Experts of a small language model.
Experts: 32 experts in each of 11 layers, a softmax router.
Below are experts of layer 7 (counted from 0) of a mixture-of-experts language model. Rows are named router (the router's row for the expert), down (a neuron's output weights, with its number) and show model dimensions 200-239. Each number is 128 + 24 x the weight over its row's rms, rounded and kept within 0 to 255. Numbers have three digits each.
Before each expert's rows: a language model's description of what the expert responds to. This comes from a sample of Wikipedia text that the model never trained on.

# expert 7
Single letters and short pieces inside foreign or uncommon proper names, often Slavic or Scandinavian, such as Nik-l-as, Bang-l-adesh, Ran-j-an.
router:136053140149131110145142112146138128133117150145134088108158125169142148140135134171168116125110090108094165124097162114
down0:152123108150118125112146106120096128126126090090167124100138129086153135119134109105114151083157136160144163144099149123
down1:129128143150058102101140135178116134139120104102109142160139119150138133116123082084086123159138125106135133145104093119
down2:129143096155126160127141108109151161163131125120134141115201075117127154097157149130134123167138146133119128143087136118
down3:171168092135125108102104131150115114163124140118120140107111147143133149099138116107118141149107113128144132119101128107
down4:105172167091143151144172097153084164137079164128075118108135133147104122169106098169125110144173116138088137129100124155
down5:120201142129130135152085143119127074132129138132120145079109116159127121086130138106125141113145117151140141088121111104
down6:121156118101151107150102148095112115139172107141158113107120127151141120105108139144125106135135139109110130124135097133
down7:066130118121112131183137140123151136110162122139166118137141155124122188137112137146119122089121121140124156136141104170
down8:149137111210066133162105139101102106139102125129134080139114184134118158127093119113139118161151131131133173166149106176
down9:122120127125053118116107125126102169095106153163124124136110101086139112177109130113097100144117156139157133092150099131
down10:148135135172131144165120117134147119113134137144137141096128127125135164146100123151140117104128175104108139149150135147
down11:147125147117122130119134095146165122140136138106143126112143113141143130185138171154132162126097130143131097074109140154
down12:132126094151125146129163106132103158116114105090158094108137122122119099118110139139114084115136133139120131105121147097
down13:088137101147090110125120123073128080164136082116148165096129129187124095128142128114121120132133154159141132136165140176
down14:133091141099132183107126136162140143072129167158120090137134130149166107142152096140140144130122135130099134123119155117
down15:163130131083170127086115111143134182118155120102139120113109090118161059142119097146135145157152107098138127108173114140
down16:134119138151104150133124123110129158123109180128140155100104127090096137127090079125150143032133149135146148127127117117
down17:149206098105119156136096137130132120134105106116153116083139125093124128131150164103141157115089143080125112128131116128
down18:166146093144174145131132138128112149106120082123119104113153147123119161129158132141140165145123150131120115146110121107
down19:160204146125162149100125106129111125176137119160162091110114128158155111111126119122099167128157163145075091104150124138
down20:113123170128129135127114112065154155160115151140128101109065099142149135127171126135139097134133115128099110120114085121
down21:111114080108123103117130132144071148172128137092102130138102107114151110061080127100100148188138123144117154151118096186
down22:118130149139106136171165158102126152113117149132107104139144085131109161160127132123161132106094127104110109140116138100
down23:141131142108106093141146142101119108129106119151104093157189144147123142128153107074152146091132108085100083127110109145
down24:126143119126155136149123131101066110119121187116115136118124113177143143164110132159144109150109162137100135127094131186
down25:108136069130113105143156129138138142129136152146186144136110110161123107094124119129101074104123148110112118166100175121
down26:093105127137131105146133123098100177108152124142159127171134142123109129110131133186153130104139150124105156085151122106
down27:130161141177106118118122152147118120110155145128171107169108143140137169109119140101112133113111086130138146119131128145
down28:126149128082087129124111090105175152116111121114141155148097124085069117116155123139088134152130135169119162152149128139
down29:131098113102126086123141099165085088133096152147159139128122130180106140133100126141143133135118113141128139127118142130
down30:149139160116142104106151174080125103091171093114145129118113179153126144135102109113109140145181145185112132146121127146
down31:118110143161109137132104110140144101116158113108121156149102114102119161135086099117096147138111130143143107105143086154
down32:128098108135148126113117120127161132127134141138156149124133157135132186081120129144153121102118119145150122115140085114
down33:095087124160125104132111106141081165137146138111155097082147150120091143122153123141124132094087160132112160134151128110
down34:150146102111140144160132151116123171149106099163140126168124150119119109125132148114107097137148081109146128082119183112
down35:140138123114095155127096134126140107127162125178153135109129142124132142115133108095130121118157112115117130137102125138
down36:149140136139121133110145154143130123128144152152117111111105131130138159172140119112115162153106163135136113103122151188
down37:137114124125143143100119134144093131128116134092173144160124098174122133115097088114115102100149166146137137106094140118
down38:122125099146097075169149072133083130105138134146119166112181073135144099124111116140140119159126143118154151133135132122
down39:145099134102117132137134115158130114127148130123089158113085129139126110090159109103100143110104163121155134077143097109
down40:142129143147130138075157178093128123127135133143115151067108130165107146137070128088156120100149168128127145153103112165
down41:138151161101110067149127133120136127119146123146119103084102142140144115106152127128172134111103068162099127122124122098
down42:153104132110113135080123099114128135116115107154165122110100164166156129123121093109122127129120098139123139120148149121
down43:101115119118127095133117121142121143146160160116096132119152146135094097153113103109154171103130121123056121109114121122
down44:140144155160168135133128101137122081142118116151122117079159135143121158098194071166110135170088086122123125129080101131
down45:093145150174112144095136106126110151156138152119127128118165102122115104132107103140157162123145117183134158092161115133
down46:122121118160115131110111153161154128146151153153113122137080109093119089130122147135111136141103129160104105130124129101
down47:094133114132136161099102119142117157117122139123104116116136073137113188138117085100090085179116134120165135109183120151
down48:127136131136137085109150120107123149139113139125088137130133145145095105168137106120133117151139127105118127146085156148
down49:140156140165110123143146069119166093121110126166140093163127119134138118106135134158137123151149107084135139056113149152
down50:161160098120157071085133121121128140108122139126090117124130124148164125122108160091108128085111177100124101104124114126
down51:138129136144102139103109123109103134119140115146144110092114159147142108146138125131145173124192123132173113091123155134
down52:145138160106161098122129089104142180135128124073138172098160131132117088113126110145125167168126126155130144131147141134
down53:107135119128122136109148082081117112092127162134093133189168127143126169130117149123103160193115149128168176160120153129
down54:146062121147103135147118127106126129163151108140174117091128121126113146150155170145110144157112149113143079147124106119
down55:112123116147159134127123142132089088096134134148144113148158129176131113088141122134106138169147137171149114145100146106
down56:144162153101095124121116132129152126157147122063139126135101150110128137105107069072166153108116109136160144131106093160
down57:135112122129156137130123180149113116152159136149101123114132110110132123178109142151115112097116167122136210095131120111
down58:122091112106129122148133149133143111119156123132109126084104198121106164101142135099111141166154130108081139127098135104
down59:118189119101162133092153161132138141125133077135095136121185147090133124099134123117107131180132104133138163106140140125
down60:130152130111153121139136147113110110141132157131108106121167134135126103143163133092094133139117134106127131119122157091
down61:147120126128117158110158114138121118166103160118080116126117179149114129111106144142159142101147101103097166117145150152
down62:144084085137124114118115078134158120135130131128133148140099093136149152104131146135136121106121153094134124146124151147
down63:119090142125103142142153124135128112126129156121104120151144088112110118122084111159144135148158126143123140126144096147
down64:180145148155107141090167157125122099145096188111106129128142126143075142150096146132141109148134146127103155128122119168
down65:114147131118134142125115133117159144136140115148114145130087132114131123094180155156101113143163133136126112167147132110
down66:114127101143145146161135155172138109129119142063116150137098196144116122070090105164137097103131114123149137107133134056
down67:095149096047101110104134129124123126128151136137098135141130145117119103109135135122155144126125089151129135108129129178
down68:123141138162132104101133114117116131163170138139130159127128120120124082135138122132133189173126159134126148118136122130
down69:125165064116101106131122140149129096130133135166188105108171152127128139095104163166148127121127109157107114122106128143
down70:122134152139120107123124102140125078142127105129159119134116138118122119122163127120156165121140105126131155102109130108
down71:167147108139148123155141120145106144152113132088076121123133092139150108112161134133115120157133139105074088120187104088
down72:136145160156136118142091129142155095132169159127126132137125132133159182141131143108090151136075188152116121118128168126
down73:110096068152141104157100166114123140142133131103102159096114108115143111103132128154111149115169123135107102125110134104
down74:142099141117137114111109143156122114107130127084143092134107149187133153141129066133118150110120136111142165115106105150
down75:074116149113125110124144117144152118142157139136078116121112111110092135116150172130092130128139129160106155113128105109
down76:097120137170107145158126169161139113122146126110143127143117143125159125105131110095145110108097145136116104119075148094
down77:079115107144149178155125111140122102117142113159113135126157125143154089147142130145096103146150151142085135113127087093
down78:133144144154142119142145138137142151123118164124112147100157122139164083126123097116147142148150110145166151115128140177
down79:155146101138103109083151103167167124140118093152131121155088105139137086181120127155101161156138108092123108117134105110
down80:171091065083114112135157103106121157146134150096095136092127146140111158135123157124103138126101171119114124116167073140
down81:127113132151121152114119123064114105160166091102152119123175137146134148104097144122114123146100133122103127129141127076
down82:123117129126095130131102158136119119107131087071116114168089134107158132137153155136129118116145124124143095108092127131
down83:111124153140125124131122110146097130164134155132115136121149084100116108176124130145103119130120107090136102082181135089
down84:124122144165119099155123128151158141125139113110122129136113132130131100153085112138093162117106164137098096088133134116
down85:127125135115099107106185121131160121143139139166159163133162142140113122142107104148111182119143154117152098121112127119
down86:159135137130120147140189128111137130128098152121148120125102123140117137106124137174106122113159121121120135119139157137
down87:121110129148095066185097152147135154103124138118147140144133102120140102150130170112124110117131100134124141136098124132
down88:164117117113167130130106111112076125142200178126153163168150145090146118116135155121109120085100103116126136082110144141
down89:125108107131189143108121102161174136114126099094140126108135118100141111142151109113134091094157137125099155105092178170
down90:151147096132120113080089149135112129168101150113102126091141097154139143128145140128154103124091095101144172095112139159
down91:144142108119159131088061114091082141174099110144085146129130137165122157078162114103155078132163156170138157151157136142
down92:099119107137101168185112142152142144167138144134137153119113120077155151137138112141192145141109132129144130129155135157
down93:108117086151149112131144101090108149103116097118122139141147202141129119160136111129104103159160107151105169127121162150
down94:088155131123147124136135134153118142159128162126139103117107153089121161123149132141110167139128097134155127172129124125
down95:067170098144142159156149125082150123131104122134159142155117167168156106126105141144124096151153104134150108107123133117
down96:158128118132107062095106134112134128129153121136119151103122130140147126156106138131138090146149155165112130099134147162
down97:096116155135075128106167109135128142121135156143143129132125130114126109124136158128099129127141152091149144161126137116
down98:102113140163091113105163115186110151146120102100110112165143127147104154148085134086162124127135122096146119138078155138
down99:090134144117133141126110119153114147148149128133102139092156121112156150140122138146134140118128090127147114135074143149
down100:138097126147122118107068148122128117147121165115117117085135110132145190117137151100116128119101130125124133124118139164
down101:123132134113113120109139113149115108156111165120076162153099125129155090153101144162139104157111131117148161161161120121
down102:096143170155079147169111147111124125107124128114096097151104112130119154172104169151145084120151139141155153141149117140
down103:142123157129106141114108095140179149140108102103094169148095102113146111117132143156123131108132128089117091120144133146
down104:116085160165114118118095139134121102118155130116139151122143092175099103110131145088131157082112161170138141157124140103
down105:101109122106100085101138130156116079121129080107086156146097100079159117149102102140166122117135090094140173095162103098
down106:137081185127107143110141081124153107119113106154155125114129168095126127096174111132124106113121109145123154127146122145
down107:140125104153074113172154124155144123129132115135192169134148156097110165140084142161098140114167121092130138165134164125
down108:099127118107138113115136131121165131143123122151125125118121110126117155123070178118149095142089105135095122135081124108
down109:152131152106095133148120151115121140125147113160091125131133120110154164100096090141134150119151113140120102127149122161
down110:138157124126127128094142148129117158146137144114114108103113140114131068139133128140102115099192152150146129159138129117
down111:110112130149103114119140136107089159112123116117126129146131164126110132158113132136167161128142097120165104119130147120
down112:108120153116131131099117155140160148128108137107111172149096110115156091134119100110135111110135153158125107170153108095
down113:128110104076144132104153147158145161152148117132137115127121134119136122161118104068100157156139118122138133109151129121
down114:094114149117106125171165123124086132113150119129109095140137123109111129162143149162161122160147112126105136115121137096
down115:164129142126129129148125164105138132124113117146147089101148115164118147142123145166108133139111107089115086122121108136
down116:139067117126097144133164145159090144127112163153137110121109137115090151075110081107103126117188115137119112116115162140
down117:115093096170124133144153159138093102112131141120103113123146132185072147165138104082137203117164150137128161119127132155
down118:122174121122155139118118169149154153110111142113108114151176160153154102106123100138129112168139164127154123176159115121
down119:158123156116117113126156163126147155143130115090129173154152097148148112147126136132089127133133151137126131115114128108
down120:100213117124154147128089110114111115166139132124105132091157125111113135139170139108082115118123149110142150127132113106
down121:094152129117104157158122106073148098106107077150135149119108174130114167097143140106138146119140144106111138119143140120
down122:101143124130123085133122133095120145118112120089128162096130085112112110169116107151138163118151129163110165132134127113
down123:147148144113134092101099143116134131137099166153095120087124077151128115188106133065148130121134146146121170113157157130
down124:115126144132152128140107115106136147098155081117089095121131150159145146142110133069148145129107128106089088142127124084
down125:145148138161091141105139152147114149152108108112129106104104117090139131102110119081137129089142127153136144136148114123
down126:124106147096149120127137116149106126160145115118107141146102093142130118136140128127179128166130091097140138138183136127
down127:136142113107158119135130139111109159137134093150156095110134143133135117089124107124161082131104059101146165122125127153

# expert 20
Capital or lowercase first letters starting a split proper noun or word, such as W in Widened, P in Pictures, L in Lubin, plus New and There.
router:114122063125139157128087115143138084107149112122147091153132136146132187131127167126151125108140120075074133083129193106
down0:133109145112135111079149106161101164117149137132128141160087119128145157116138093100137125076137111141148108151149098143
down1:119142120156072113115098135158141155107133125112126126138105102137130150137142122138144122112123155100115123134107067156
down2:124134083118111103148120130138142127085114131149165097118093131113137154124137106122122122139126125167136110125159110123
down3:130209114133136133075125128146132146127106152155099129113128101136187090086158143107168123140107134119146097161069101119
down4:117108150131150170150143106107124140100081127150128172169137140099144117133128097163150087122163131128157127143127124122
down5:119147123139135106126089125115074153141117117160118137162107187134146092140204150109107131113113160121125119135108108142
down6:112133125128091121102149156122090107111177095111093116095168088143134159136115122119154138083121093171146136106067109146
down7:114161121156107092143124144147115082151161098141112113157157159111117130141179091138091160102127100122104128144181146117
down8:099107135094119107159109152053125156103142119103139111137103146157133139127142113105134145084129130088172149153155165097
down9:116142147140153187174140188133127104139087125116105125118109162151141143154108116144137122140114145121155149122093114101
down10:121128142124108118118114117095132133154119162160140126159105118102109169152128108132129150118131127173139178101148106100
down11:097176127096074117124087145129161105130085138143124124163104104093075145118155139103119112126125117139126133112138111121
down12:135102078134191122068109162152100123115119112120122126153143124146094099131145138124178126123154114134085132147137128152
down13:170119128129104145126116117166121122129102079151105154141104145157077118097120175088127150121158152090142127095172172137
down14:163120138109110143116163143089129138110124101154139151197128151153120134105096081118068161135106113125157132131110139117
down15:160102140130140075136134108143134090187141113138153125116131100127151098118137108168103176117156123173103144119133129098
down16:150109082151117150112157136108109150112107087122141110143159182141157131101138146122135156129161095153107137085152131116
down17:121115143109103125119089124147165112123148140137127087134111119125128204094129112182130114092145119115150150117112111098
down18:104148176105194046124130127122121215144135104102123128128124139098156105161113196087084112142159144129134120126083130125
down19:168078130090147161150126106119114195095135130126093133152109075131154144128135127096176127104162138115165119160176129106
down20:145140194142137161111126126166125154093138133130097091122141175151138085147134123162093111171145107137131170152104120135
down21:079132058117108120153166132120134162082122153150166140103096125125136125127124049151110130130164131136120098135132125146
down22:140151114134155151121097111144062118104114173097125159153126103121068126137100131122090118164129133111124106100122122125
down23:109103115123182121132084169104107137116113100095140108111085138173130158101116109126137136139146135119145132116098122120
down24:124129132143166123130154107131081088138150165109127130127106151105104135136092118139164104144103117119135168137172124138
down25:116135118139099133087127125116132153083153164163094157133102162162126115093138119145099122155131109192145148163144159136
down26:166111158151091114149118096131124123139137129128128145137130099154140140040155069136155159097138120102103119116113081116
down27:141144135117120118105151115144120132128102147145135115129108115131137124100109087164116120132139102153132118102155114123
down28:126126104175077107147148132123136148148124130137127114097123107125132127155109092156166119115128104168129123156150135093
down29:134131121119098145120138133118086108134119108159112118114142156116158145143103175095133180146131125136145108128109065108
down30:161116131087133120114156124115118177122081132181113118152102087137117146101101095122111123154156128169157174145149112142
down31:136077123164131101142123129113124124076109105145096123096118155167178115116110121164117116142109107148101119141172121086
down32:122103118098146093143109103116077137095141121142126133150153109142145098128114137137081151132121122122114093124152108144
down33:125111107108150135108119137075113123153123110144129170114131126126114153119172160117143173136148120116088119122176089127
down34:126136138125125136129109080167128150122147111156179147094127113121152111102127172114170112134124141079130117133159105103
down35:120184110146122128141131127138103148166134109158090086116061169122163109160133133060123151135164130127074088119139157121
down36:110142100115176095153108101148115155125114170117143127117120187131129155114126160074136112172150139113140108099147128158
down37:130154166126055136122142153152158168129120128173121123097107122114104143117136086170085149139121131148117109139134117152
down38:166159162104120143144123082139123140108121132133141181146156131116107138135135178118138111153123089121101073105142140059
down39:120129115123097115149101136182144141166127174108115121130165137120104134129181113164092132164119089133136171148146132140
down40:128128120123147160153151116123130138106126113096169130132159125123198143151094117123149171059084159176105152134121082109
down41:147115169155125162184116106139157086124122133119160076166105183146097129106099152126159129124133116150108147118108134130
down42:146121087129141129130168140138145077168114167137148169132080122149123133114196133110143140177117151111139108160165121130
down43:132096134157152145150166117112121135118126132100086111180118129136127124183145117110120136120169141118120152136090119155
down44:158094113109133121097115177163136145088116159094159138117152126096103146139113145107101130130142094143138123098116119113
down45:093172130128148156127118173141138130158130113137124130134124112136139143151170100138081118088153082175090151135133133133
down46:160124132161113130126178152146139131120096167127120124116118143160141112114122125118170116133151161122128136132128091148
down47:167143101137123166160125127126084167124140119106180116135150110118119137168177122094140113155125104122165140151105113125
down48:094167122106131123097121163087135125119102123111143094153130148140147143134116096111129133133143150084088144130099087106
down49:127123125167144139133116171138129180114117129155134127123110114144112160136182120104111114107174133109162158100062171141
down50:138073106137139144096123155101153114074148119158124118110106116116124133155127109145139099148193059126167128133119101118
down51:113154133105111152096066101100093115103128134149088107134152071106130111142126153117103144163153143179171149117116134087
down52:121132135178144161074095115132129170194135151119123114121099102154106136133129169113149145119146152145112107148131132118
down53:175136141100132087174141130177102143142170113189070113103105131089106144144164122145127142145145124133127146162146133122
down54:133134120104137145124119087106098148116128102107093129132153134189115113128171118147151116169139122148159155127128147107
down55:129158111125152106155129165105121120050111107101128101123089104140081145132154106119118120144151150127159147128169101128
down56:147136125168122134134130149093125120098108163124122121141121125158105149115127131155127127118165130105129155127107091119
down57:158135162129131091120118139195040148135111125120137153097147126117119164188126111133123088140127158150157115150100122141
down58:105151104134082140128116139159166148127102135122137111186160146145143178128090150174129117090122160121097180121120095105
down59:092091166148140099123143132158178162114098107145104124147135163129102146134163156104166169094154091138125145102134139109
down60:149143169153106133141138091134139086099141141139152120133069123127150147175089143111117149160124118156068119155128117142
down61:122118155169155115150153111140136146144162146163068129132127128101137092176108119116084112133131072123158100137113114114
down62:159157150091142095182106118160166119176114107132064113127104141099132096112099146117141135125128118112135077145136145117
down63:152141126122106122112092126135100159116154131123102153123132123148122178103121138142166166062112142134132115139175101114
down64:105139125108145110124092135121136138073145100130101113142171110124135110082108139117142083105124138110152132120150135131
down65:130137149142165174140116138140186129121140124123098102169092138111122193101118107110117133092175120150122139111133079123
down66:119144145123128142117155147134124123155103118236127137117158108131146126139108191126128150116158118128115135168123108107
down67:119138141147104111153134138146079125099142106107088081142123100122161159130146113160159131162140128124126174120108117127
down68:105123093150115145098124123101097121160102151143118137136113119156162154121133143137095097106154123142160158110170139134
down69:127133150147136112093121145144123164107095179159135145181116113126110127124104175116128145135129136123173115154139160128
down70:141109127109173117177164154191098146116060121105109137130161134118114138102142094132123139138133115125175101101143107096
down71:126147137160147109111146131179144103161097158157150132133126137144118131105125110108115139101163086137118156149085121138
down72:148110128149105118111181098108108127166157143105161153125134110141113156119136123136112141143144129146176153131131130112
down73:118122094168099122132084092086151096112118130116126117137124150193146126121143114145149135156167146161115121096149132124
down74:098117139164111148131136128144126108163133062141107108153105144148149102105135151126151142136121124094134106125078134121
down75:108096093153091161128069122130129164132121125131130164117077162155117126136116187114130177129145107133105151109121159105
down76:153077130122100089129076132115147133111152153150113107090140096118163156141103121128152141119137127173110147124118164139
down77:144091140123140145108165142149136170123115116195127121178104101159068091137115105146121136122157149116150132137113133095
down78:107131120128124131158174139146115134149133131138134114108104146137102101128105145125130135123142098141081120180113160123
down79:148155120115117112130139173131126148123107085133099129114134134148131136148123142169124150145118140100125145149121192119
down80:109104142126144116156124155133133138138103075113111097140127168142130135117098168077159161064173120114123124137125099126
down81:136165142100143127116127134145145151107147136145140116135087116125133175129145094156095148135156098110149105125072123121
down82:123110122148121127110154144145159107152087144134125113124129153125120112142158120176105061184137135127162166118179119132
down83:129145119116095153154103112139116161172135075134126095063135143100118141122148106138124083130148149121128156091137158143
down84:115080125111139165080123134152084111167128186161138148087082137126141138103141129148144126119143132097131139107185177137
down85:111134093150117131155140130092100138111130167204137113107167136139156130090133058165146111106138138093135146111127122116
down86:122083133109143107133128137147136160089129121126153131150095107092129054094074102148160089146097128127143103122104134122
down87:091134095168137125108151127123150140145138092137137111115141163153135122149112128076113131136110152129134148129159143084
down88:095128133153128102100120097114119129130106130112127143157116173133126155112086124119155132117117157145124147103163138156
down89:121095147119120187130079153119141092096127117166166149095132116139134153154119156135189104152124111141116145127085128107
down90:132094155159129182118124138143190133143134152120134112157089113121134169137082137158113095102117162114157152143113123165
down91:164073119148110153094097100135105165137152151178101128165138117114098089148145126116122130170120118144176162095095161124
down92:127083132097128113147133093128151132127161155135109105120143132147128141109157111140136154118136125081144192119150154090
down93:127080145118111162133132097101112124099119126151118118124153105111101113126154130136143146161178115160111119130105114108
down94:100111165160132110121106144135127145137129097153138130120119107138142145077117137115095120100136147167156138135148150100
down95:134120091159132126127113138112121118131170113132133159102187124128124110134104139118111123105132124100069142110122146159
down96:108100098138112110140107109132122140131116130141097130143107128132181166143103148127109110105119140107125141103118143134
down97:125117094113110139083144186122123103131096113152114128154136132111134125109111127106097127089163145112149114163131114149
down98:134175110163091106118115129139118136071091166160137086088124099087143136108095139120113180125152127139140095086127118152
down99:137125131121112101111135138190128165112142129139133127159175093094157127113147141123143121092122154090176151140103143092
down100:119135128138131129113143181083114123125105158132067169081168101111118129180141158137137137125144115092125142157113110156
down101:135196132143127118139101106146121146119117145167126109101138082138141108083161132132122163128120105142112097134108086090
down102:119127140157139128081109183120152102116106116124169137147149117164114125119137127104157078140143150116128103142138108152
down103:128148143098161143160087115091142142163166101113095101130154174107127163151124161169100118159110123136138125131128109132
down104:074081112150161144117149118113134150068107131133103161133143148140108077114135127116122163087143110110123146136139136122
down105:160097117098136086159082128161109103124156123156161124157169098120096128169110150109110124116106092136141139112179139127
down106:139160146139086138161154126117172141126137109116141113102140119115115136141107118143104100139125141141111089132166120099
down107:095144114131083138116135125160138138129105160115152136138120147081096144117098144155123090193115133127141122128179102124
down108:114151127138129133151103121097161192129114102160093117125135105132112129109129137119115112107142147103174130135124123114
down109:145131120139134136131100158115163121140076102133129130123077128118143122106091133140098101116160162134137135119130122069
down110:109148114143115112136182120150119129106122092084098120127183130169078134134158099111100122096134136127109117113123118137
down111:112109109186112134120092156140167108166117130150101130158096128139137115137133150134148164135172121142119123130113147134
down112:134112141087112128124140136122127100123109154102138131102139105156124138102117124111128143106112147126147158129080102141
down113:111128134131122163103115152124118126148119136090131140157164154135154108104123157120102155126165140081096120175129138118
down114:116142125081147158098120168179094110089125121122147154154105150165130154144104146143123127163137119228142125104092128131
down115:132141138122126148173130101150105098135112095152135108140133128109166131129121135085117113123118149145120098107128115126
down116:114102156137097102128139132153127142079120183145097128128088059164134168106105105159088162137128101128182109137129139165
down117:116102154075148102116133134094125147147130105118146140125179128151106119101135143142115184148147123148133159130089128142
down118:131120162160125168153132129155147100111111144129120189139149165119129133161158133112109090127108128110135120109131115131
down119:120107124143130169097130138148114142119071159142122168133114137090120099132108101142139111121108115152115116133104164122
down120:139044107135132119140150092192114116125104156145096168111095108119122138126121153119150106134123134089151110114151135117
down121:121094105113145122129113113120148178130125125163117117121149135145087130093139138102122155153114154149086109141153093121
down122:125127137126106128131114163103123174093125154152133096159122133120097118125139114131093111105122119094155128176112124120
down123:152139171113124106132114125158168078102116142125128122137176144119100125121097175135106137146119165153116103140159137127
down124:085136164191130121113181124141097165119149185110148116095136138130144115122139104143149098175104172101169146110116176141
down125:125146162148150158111103146090149104110129102129118118147113145136135101117114104080138128136107087147157173097124138123
down126:129159115186124143148136133101121128110106132151160129120139133119147127127143145141101124145107133148104137084122082113
down127:124137129156119150139178136112122149155162096147084094132149154090116112164107154096114135127133143078143108146059127163